config = dict(
    d_model=256,
    init_std_router=0.00731,
    vocab_size=22468,
    beta1=0.9,
    train_tokens=241900000,
)
Below are experts of layer 7 (counted from 0) of a mixture-of-experts language model. Rows are named router (the router's row for the expert), gate (a neuron's input weights, with its number), up (a neuron's input weights, with its number) and show model dimensions 0-255. Each number is 500 + 40 x the weight over its row's rms, rounded and kept within 0 to 999. Numbers have three digits each.
After each expert's rows: "comes after" lists some tokens at least twice as common just before its tokens as in all text. This comes from a sample of Wikipedia text that the model never trained on. Tokens count by the router's weight.

# expert 95
router:554493459543515534538474547397612549478556601447556577487525501542506533545519574432538403428544567563547477503504517549479462491501471532532506515498508502542516521533497498411484524525519517514512408535437511484546488497544483442447561466483471434489527486498593487448499477511469495468417540453537451467503528470506529536452482497520495519440502521508475481508493437540465476456457476526485517492538540553489534511516477477483521475486505501466578445450531492477453416416499546487466453504535422455522556481505458511465565483459497532521547533483531477519508450552481526481524561502489509466470505496457514564489514509596439461463473538533496537529426517546485418440460511510498542477515432471532525460578469450437482508480501457497523507452450525449511549545598507
gate0:513520403525482512485429532466523549482508511509512591497463524546512524456492555407497439472511511526562431511497495498476497487485445505473509536492564486463571575464517468403490506446547548511499480555447460478506548475501463541465560468487504482485558496452551521471479464519484478520531507457547491516509478482494466467491442563519444489513509491472445482496535436405577441478437517485529417500549495537430568539532510440484522554442562520489481454476503487552476470424528567460454458412566479484459548465516488555495612458502541485517494473500533540510491468496485521502542575537507525564524513532477502568504545519533434460481477537518491544579464478531550489485545511518510512524534423399551514484561565576477464494594541440488530484450517544466500560535526487
up0:513501484564524484520463502488589490483470542490508570492500481525549497528499521438476452443530470474558485496490447590436443502464400498506532457516484494524539492518485492491577464558547489473517358498422491490519470485532517492443525523462503450505522507444508464507443500468486511471495448484570481493488501495517555520531481525489465548503474527444429508499513457510507443440499523494514522509512527520581566511524483526539542521515478455455571485439479501484466457352506572522469474536547404424468564476479479523486494488508508518461459520456549533480476515566512530555487579472487520495471525465492481556506565537536428457468512563518557547531465507518538433490415526510520425523521441519560465439548498483505509506433515451448563451383451567474528553536506485
comes after: " (", "1", "2", "–", " / (", " (age "

# expert 40
router:479545525502549531529522524411526496514554541502468508478561487507466540539512521470577400468524569530497492511548478506503450486475494528532482510536454449545498535526463507492454511516440541567433336541469556503573474456532516484498488516473479478515463428466494443389498489444450499478479478506523535513550482408511522533505497488510464505483485480534466486490490459540493467465537469517489533568529537493569464442516522479458467498480450555507544399490534541480501478485488450509473501525511486470526535477461487524453483533515484516518521549525462465519546404428500512449546501515466506474482487429509526536500470473546452521484546453571502536476447554521467427454533436442532599500563448528467558493552457420467462452427477481545428462526532519494439380541520518
gate0:457577462513508561464407455488483555472464525534495541462505522529445454527487510442504576480474505511489474449492447566520535551452429516506576509560529546505504507500444540459465562430445529512492445473501500529507471508481506471495476492506485471543565519389503469438440475467531527391509503500485479538476492552510518496455497578531511540456510472556519549435472488462499465568520531518445490598500519538456468439572486477470487505425490535438439440580517477494532611492502447566536504486510538480529445449502449505485487525518517472521473549493520562529556497567572561419516517486430506460449522470441463419481442465521516461498538462496431501525449500449536498450547509453466496495479507512592528519445470419495491540517477556445539493559509522500492526489497483
up0:502436499469545498481498467536480479530486490412519523554487488437574537449540442554486551496445517484502497443477569419542522496503521503467447505473460535517584499444474480544502450506488493496442553487484463476531480496536555480490490530498526480422485460553518482459536535579490498539467488519485464487461494413483443468525503443483457420532468521435515485461500489486510510455473445486548561443556510475531542518477495521572495487542517464552495605391465479551478457498479523483451449471472494555421501552482529498485555430504537478518480481482499483469472462451457457605461446514556510497520507508520588567531525514466482558534563479503543495545475494553505580494497445553464432456460524419496475457532568578528534489521552381472511554467488476506563479548430508
comes after: "\n", "-", "- ", "\n\n", "| ", "- C"

# expert 50
router:501524514476534530515510508460569455491505531513485502484474521475411494563531538433469512479541595545465496486523530513475435562563506512463515478499464479559510505567489539507467518621551473617543415541497539480518500473493495449463510443516506508509473520396531465391492529519456497495445464476487477385458547485495519512483453411493501571417471480565487487476488493502458512493448465556495511451561549517647480521554476475488545487453481493490572478461550477458426471533484559548484465562529477476506566520486512523506522526449477505525520504452535484502513451473496549516530498506507498493474504531503486541537459514516434559470470577486499485478465462493528396449463531478489554501522447493473493498514498440380466509464554498563511520525531439461503446503467458
gate1:485534501491481471463466542490478470519543519529512464500549503452485558470515539471546528481522519517533508455498475483537468574524515508480468453509453471535559529465506529506492535556489511552462438561454589461516519500434525435528548482420509450456422464551528444464558574555468510542508569492464455574523574464510472536455476495475486473496491482455416447550551525541504485436513531479448431523544504459503521438539509457460575431506457499511521454583512447497460553496435527441505504506535475542522495530533488498601522574452547615475514484493519453553535495505515492530514468492509467580461532460550519483532485549505498472448457418576492565421519541540498468449530563477494511512427515547507497547498541441431540462514475507458439560538468526554575502506558485
up1:545495487530449499419468436513500472536453547536540473468533478487445532515478517505520469490497573506462468501549549489523522555557484477450523434473501488457433539606456427452563511440502507507546508619524487483525498518523417565535462471476475540490446376468490457517470509535471483471512475494393524526481540555467463418491477548510468494456521527602480571549447532514463491531521469449493509380536468488496416550515533503498520459508551551490572441419456513524483468504455493547538518517522518504531600555506519531511515501460529444478472500502509498463534533496521512505442539505540537485508517475494498494503538555506476454486443510442551494496530414458503547443543547478535485467534459519581512487431479505495498515484467547551521584546554555469518523428493476
comes after: "1", "2", "–", " in", " National", " University of"

# expert 85
router:574476581525469534493487517500539514527552532476525504497430484495502476547471557472489427458489513533463544461477499549551446504487496535526472484529465505536497496452436483565471533604508504586501440493460556490516500485468470452519509502541451520516528532538536527406527502520533521476451508497496464451514492498508513553491469489564504541422489465503513442545488522477471475425507406587573534474510532471591464489507544505463525450422468493468586450504511532516491490502453512621459476545497417402549541500477524490462526490496454517538553473451496492446563397533447477482536497487447522476448474467428476549508455442531437507472523567516453423489475496538510398469490494559492534479529489502458579555487492446399464494485559505513546489551470509468499473488539510
gate0:446575549529515561493458439494534499534549535560529481463476515541522500545485496437497450533537521503535495451516480460425465425480429454505466489532495577478465545538543612520529512505466470514424478493491470484524531467542528489488518498459480518493519505494513518476497453482509515491462579492547456504513521466493599567472513524546546552446474571479543459467430543517499507381515548468512557492506542480485524460474553543507532565530477483430558465563478482503427569440452489521545493504527477419487481493582558520506496429527566458457501476549486460529562541527484462537578516484550442449514454463419536468540559490549515462558482552479479528473510493505411465492492468510499532482519411496459502487405463506453573412478562522507467576485506523501504506506507456
up0:482507496480505493476514453503458486506501537489548488497455508532522399558549402516442472552516556546574468526450512471533494457518514466524436477564485535438586497452550599455489530537492501543417479534502484419466490456495518499453516496454498508506525512564499469531488495519501466484512520521562515569517526486512573530473536493527579516566498566450555461519444457526481535465510537525467535557516535521567505528517507565476557523469523472482538437590468544494409550479464526584497478488567494545439474492531514515482551505537492464479449478458478452499478503444550484502569556596465488448479430551487503485600563440545441473532481495523460536472590486549401485550505511438488489502556446481526476476416406482500512450516518508470512497484484455482483506496484469
comes after: "1", "2", "°", "′", " the", " in the"

# expert 75
router:481535548489542528571512474508551515522579566455577571522498525517553504508489520515465489491504538523523508469442565502536511487543494491523492511474524525573468429578471549489505510520531483542520341502511591451547443526463507474530514503574532455530487466411548437450573513466495470492380527501460462448463559492484551554432500506582487569473525459532471499511521543594514551527468446514491506523510483533572498506533487535503481470496493481484546544457495525461505430535435468535517529521536485420539512459518526453524486525452531486532585528550498537541509450495433457494449537494458466426469544464460510535520478494523454501567526491471490522428468485578512478493467414531514545517480415514506520463545448472501455428459516461474501495518457533431521494520544500
gate0:532531541541471497455486552547525516520507559465576519555478524482469547506544492526521460529512522633494517491449458529472498455585476537494470449464474502490460552523498521508519464475483476449452447456505500471551385533517568459513486546465540507397467464473486483461589469452492603532506535453449483476453445503505539484483534472548400468455482488536529513553618518485498516539567529524529500525567507500498509496502578448592529471447459509520493512509499509466501504478460568542459549528478532521495489496513520566521510486548467497460536465573542456484468514510494484515471531514484482515602531487471544554492490480448592552487471604467487466475478537551468467514411525439488530509423541482448546451495546527517441416499555568513515496439503531490525487497515493
up0:496497535543529486466529552543534501524497483517538545539497524499473488487477518445479506528476543579503447427510553457503469495549486466529466464464524514496449526531502501495480474465444536526485516551503458473514405477476478496509506470474571446422476495475544478478550454502490570583563488496527529446415448527536542467412495435500489497472457472523518494571611542432532489537510579562556530552568487596512508479519523506549577435532439480574453535511521476490512552478496527540509570510444557529480496443521494580483499496537507512497504544561541449436493489488487483497469486469456467489599513496477527472504529521537556537452458584465483465397495574514479416455454453508477524527432447499454514448491564500518498401469538555552500471445471529514556525513472464
comes after: " | ", "0", ".", "–", "; ", "3"

# expert 10
router:439500496507507572543527447480579533485523494450516577470492529475437523603458544508545458444506531472502450495512589497531430541531443499482523454498455493480513483520503490504489462536502450644463391541498541487484532500561458471492555485534459445522535506479506490429484521515521508487466458521463522356481481554559530503497519516492478566449498483467438469531491500522499469504466440505570496504518516494563501443533515522488557439553506516493600446457487507508465515527506543571498512514487396453533549509414528514465484483555496469542530503530474450510539445493471582456508450477509507488492522516464514478490477500522472492531546534537534502450339496565517512473465492502521581513533442501484522516513433462441431532419548488524536478478535519483524482531519492
gate1:481500523514506505480481472430558480527521455489544441531388466529546554454516495454489450394543533493522495467549581508488436405486494505450537482522554493501537500530453544440544406494498443467457452487498462560624495511493467444464474545487491569472553482487503545520475505501522442593437553486470482532478479543478503463516550480504417531540529483501474551477495449547502411479528455509489457457510494454483511503534522406484484487525473411544476540521501483522503474472431561469490489496515498448472487481465499463509445513513453540534476489474480556513536505500555652499520574539530476515470552500504546503494572492481485519509512571451482470518498498456462432471489533534556537505561422507503443435490468463442465506458409507452512465490460499486528459526566488
up1:531421496493480453477522463504518480509500497485513526412511549476420452515423463438540545510500527508514511452459504530534485535413532513465555462531562495482483471481494512496572467526529506496582466462505531510468466475527553431455502491460463518554539494511490501521552538406544539444506469541491491504482571471489475514493478534527410502489442543525493522542466448473531485546543518556491569570468567483448540516502543494564491508524511545512516439500526466459516493487513442467527493554411526563524530496444443460505486506473579600477475515486489517482523514472493527545489428549514541539483474495548528525522487479504507520598579447508544452488530514428474539524505538564505533458533458408550485572534472582585480408527532471504563420524478535575489560551457416
comes after: "2", "1", ", ", "–", " in ", "| "

# expert 4
router:534523533495489575517528501495514521503519538526503480503489503454474503529500595432502453469455521516467539468482533445518459548477492555481469437509454484511490519505489529538503474570485507620479396471459546487516538452520479453530521448521480510517534493441543512428494543547437534500456514464439469477455503554469529521459479517516514554447453505553479485536497527527469515447482482567570492510551522506628511503557547510493569408522419468407559474435505501513477486492470492530458506548473470438575525581460544487462528520483488469567487533489530461481543392488456527536507516487504545478458492484494485536506432488501417538518530595514467452484427466560446422467450537514472563502480477500486581519480468452383457491456515491481482488579493456550529469501531486
gate0:523495512545442540533478487485464464486466558495473478545467516466518414459520559457524437500523569530469575514464490467480431483496483553540465489561516458477521566557454468511457542488514487475517513459540539546503503441553454448528446424532516450515557523499476554512538487512517484510494503550486490513416503455537527510550468460517549540515541594452506492532522550491478478537506394462494453560500453461539482511449508501385516513452496522547519457477523578546476495489496446508448430578483461545444480449416468562398535489452484501501495450505515455554434521493468523557546551512458458515551446472526502500486485421486494492504398538507479561508417462523482525464496486459469540498547512490463430466497523483517451514533401498464490584454492427513505441431462479
up0:526468492557470514532562435476506449524430583497526486501511520487486429459464518448551466501553536564441581525524490434591504457476486600499487440521484508496546559526448481486492536487504498469526475447548469485547469435600486458524441412483533466525570545461480523534525505554454466507501508538502480480504532537554535500552484478483494541490526576489487515496521546528459462522481451436460461551494460447525512526462510499454484458486441524523542409494510525477480512530475531474438432608485474475471484459402487564425478482452483464480487511475498390515457498457454521535528567471509475497582482465516509503494487430498520506466418506510434559537465472529473529466532505492448471561547472522482457476413529469524465470500405479478526547530572462525515533434495450
comes after: "1", "2", " in ", " In ", " in", " on "

# expert 61
router:469521507534471526506483483458477481497547532461578515513562443522443543532433579502446523474519546458513531519512521501559460536496520508548487541474463517548538454498452542501496478566550527514483433521441491485490527479555488452507524495503455457543474514474503468457534463491467479550488495535475533440536516446581553509531562442502448509444490524505448493492478525554456518492465446511468505467496462438577485488558521491523530471535454496459564489441534546531455412522533557520529515498547531445532603486493524443457535507512510499524549553557500547512535359514460579503489483508491512497465497464478466467515559507568394504494550521510498578447453467535441418520482548520514539480481450479591511506590512461420498503401507467588533511488480529424477470509598512
gate0:532558504535479531502429483516509569543537505468527466549494493459558514517527533517588479530517470414515506496517490538572537530477432485471505473476564535513492458459498488483477474524436501485498542440453498524503495427519520396520497517463489503530478536463410490507458424456501490554586421462494487507546529506481488462532539512487508451540535525476478505487484469531483525538484457547527532537468567538505476530426575489567527548493523479521473453565486539530514496514576516442522497511556508492508474522480562423485402517516434528499488527483595483502515463483493453589476491481431549526504507465462512438449525476493540549474482531465526557467577513411439428477524523499465459582519624543493508562507445501566473501482491447483384526432484520485492492597456509
up0:559506498516448573519460520550474558481502449423454450511495482508510455456498538558558473483495493406488562456486541515543509552435430489495527497443504531549567499488559495516479449528445525449495535425458480458544513513491479476530486518464523452546490550464425525503476474491508523545561442495509504585509500534497433533541497469472527430533468494477542499485439445514498550568495469567555517569566550501505449493443560485493572564530496523544496502519482544466504509555505529467522545471536514474468504542508529433499463529518423572498487536477591490497533491467497460587510466454447538496526510442418520484436474488512516508494522514482505591458496516498383442490526494479497492537518601573528538543498437551501471452451442487468420537451485429464522508590488540
comes after: " | ", "| ", "–", ", ", "; ", " ("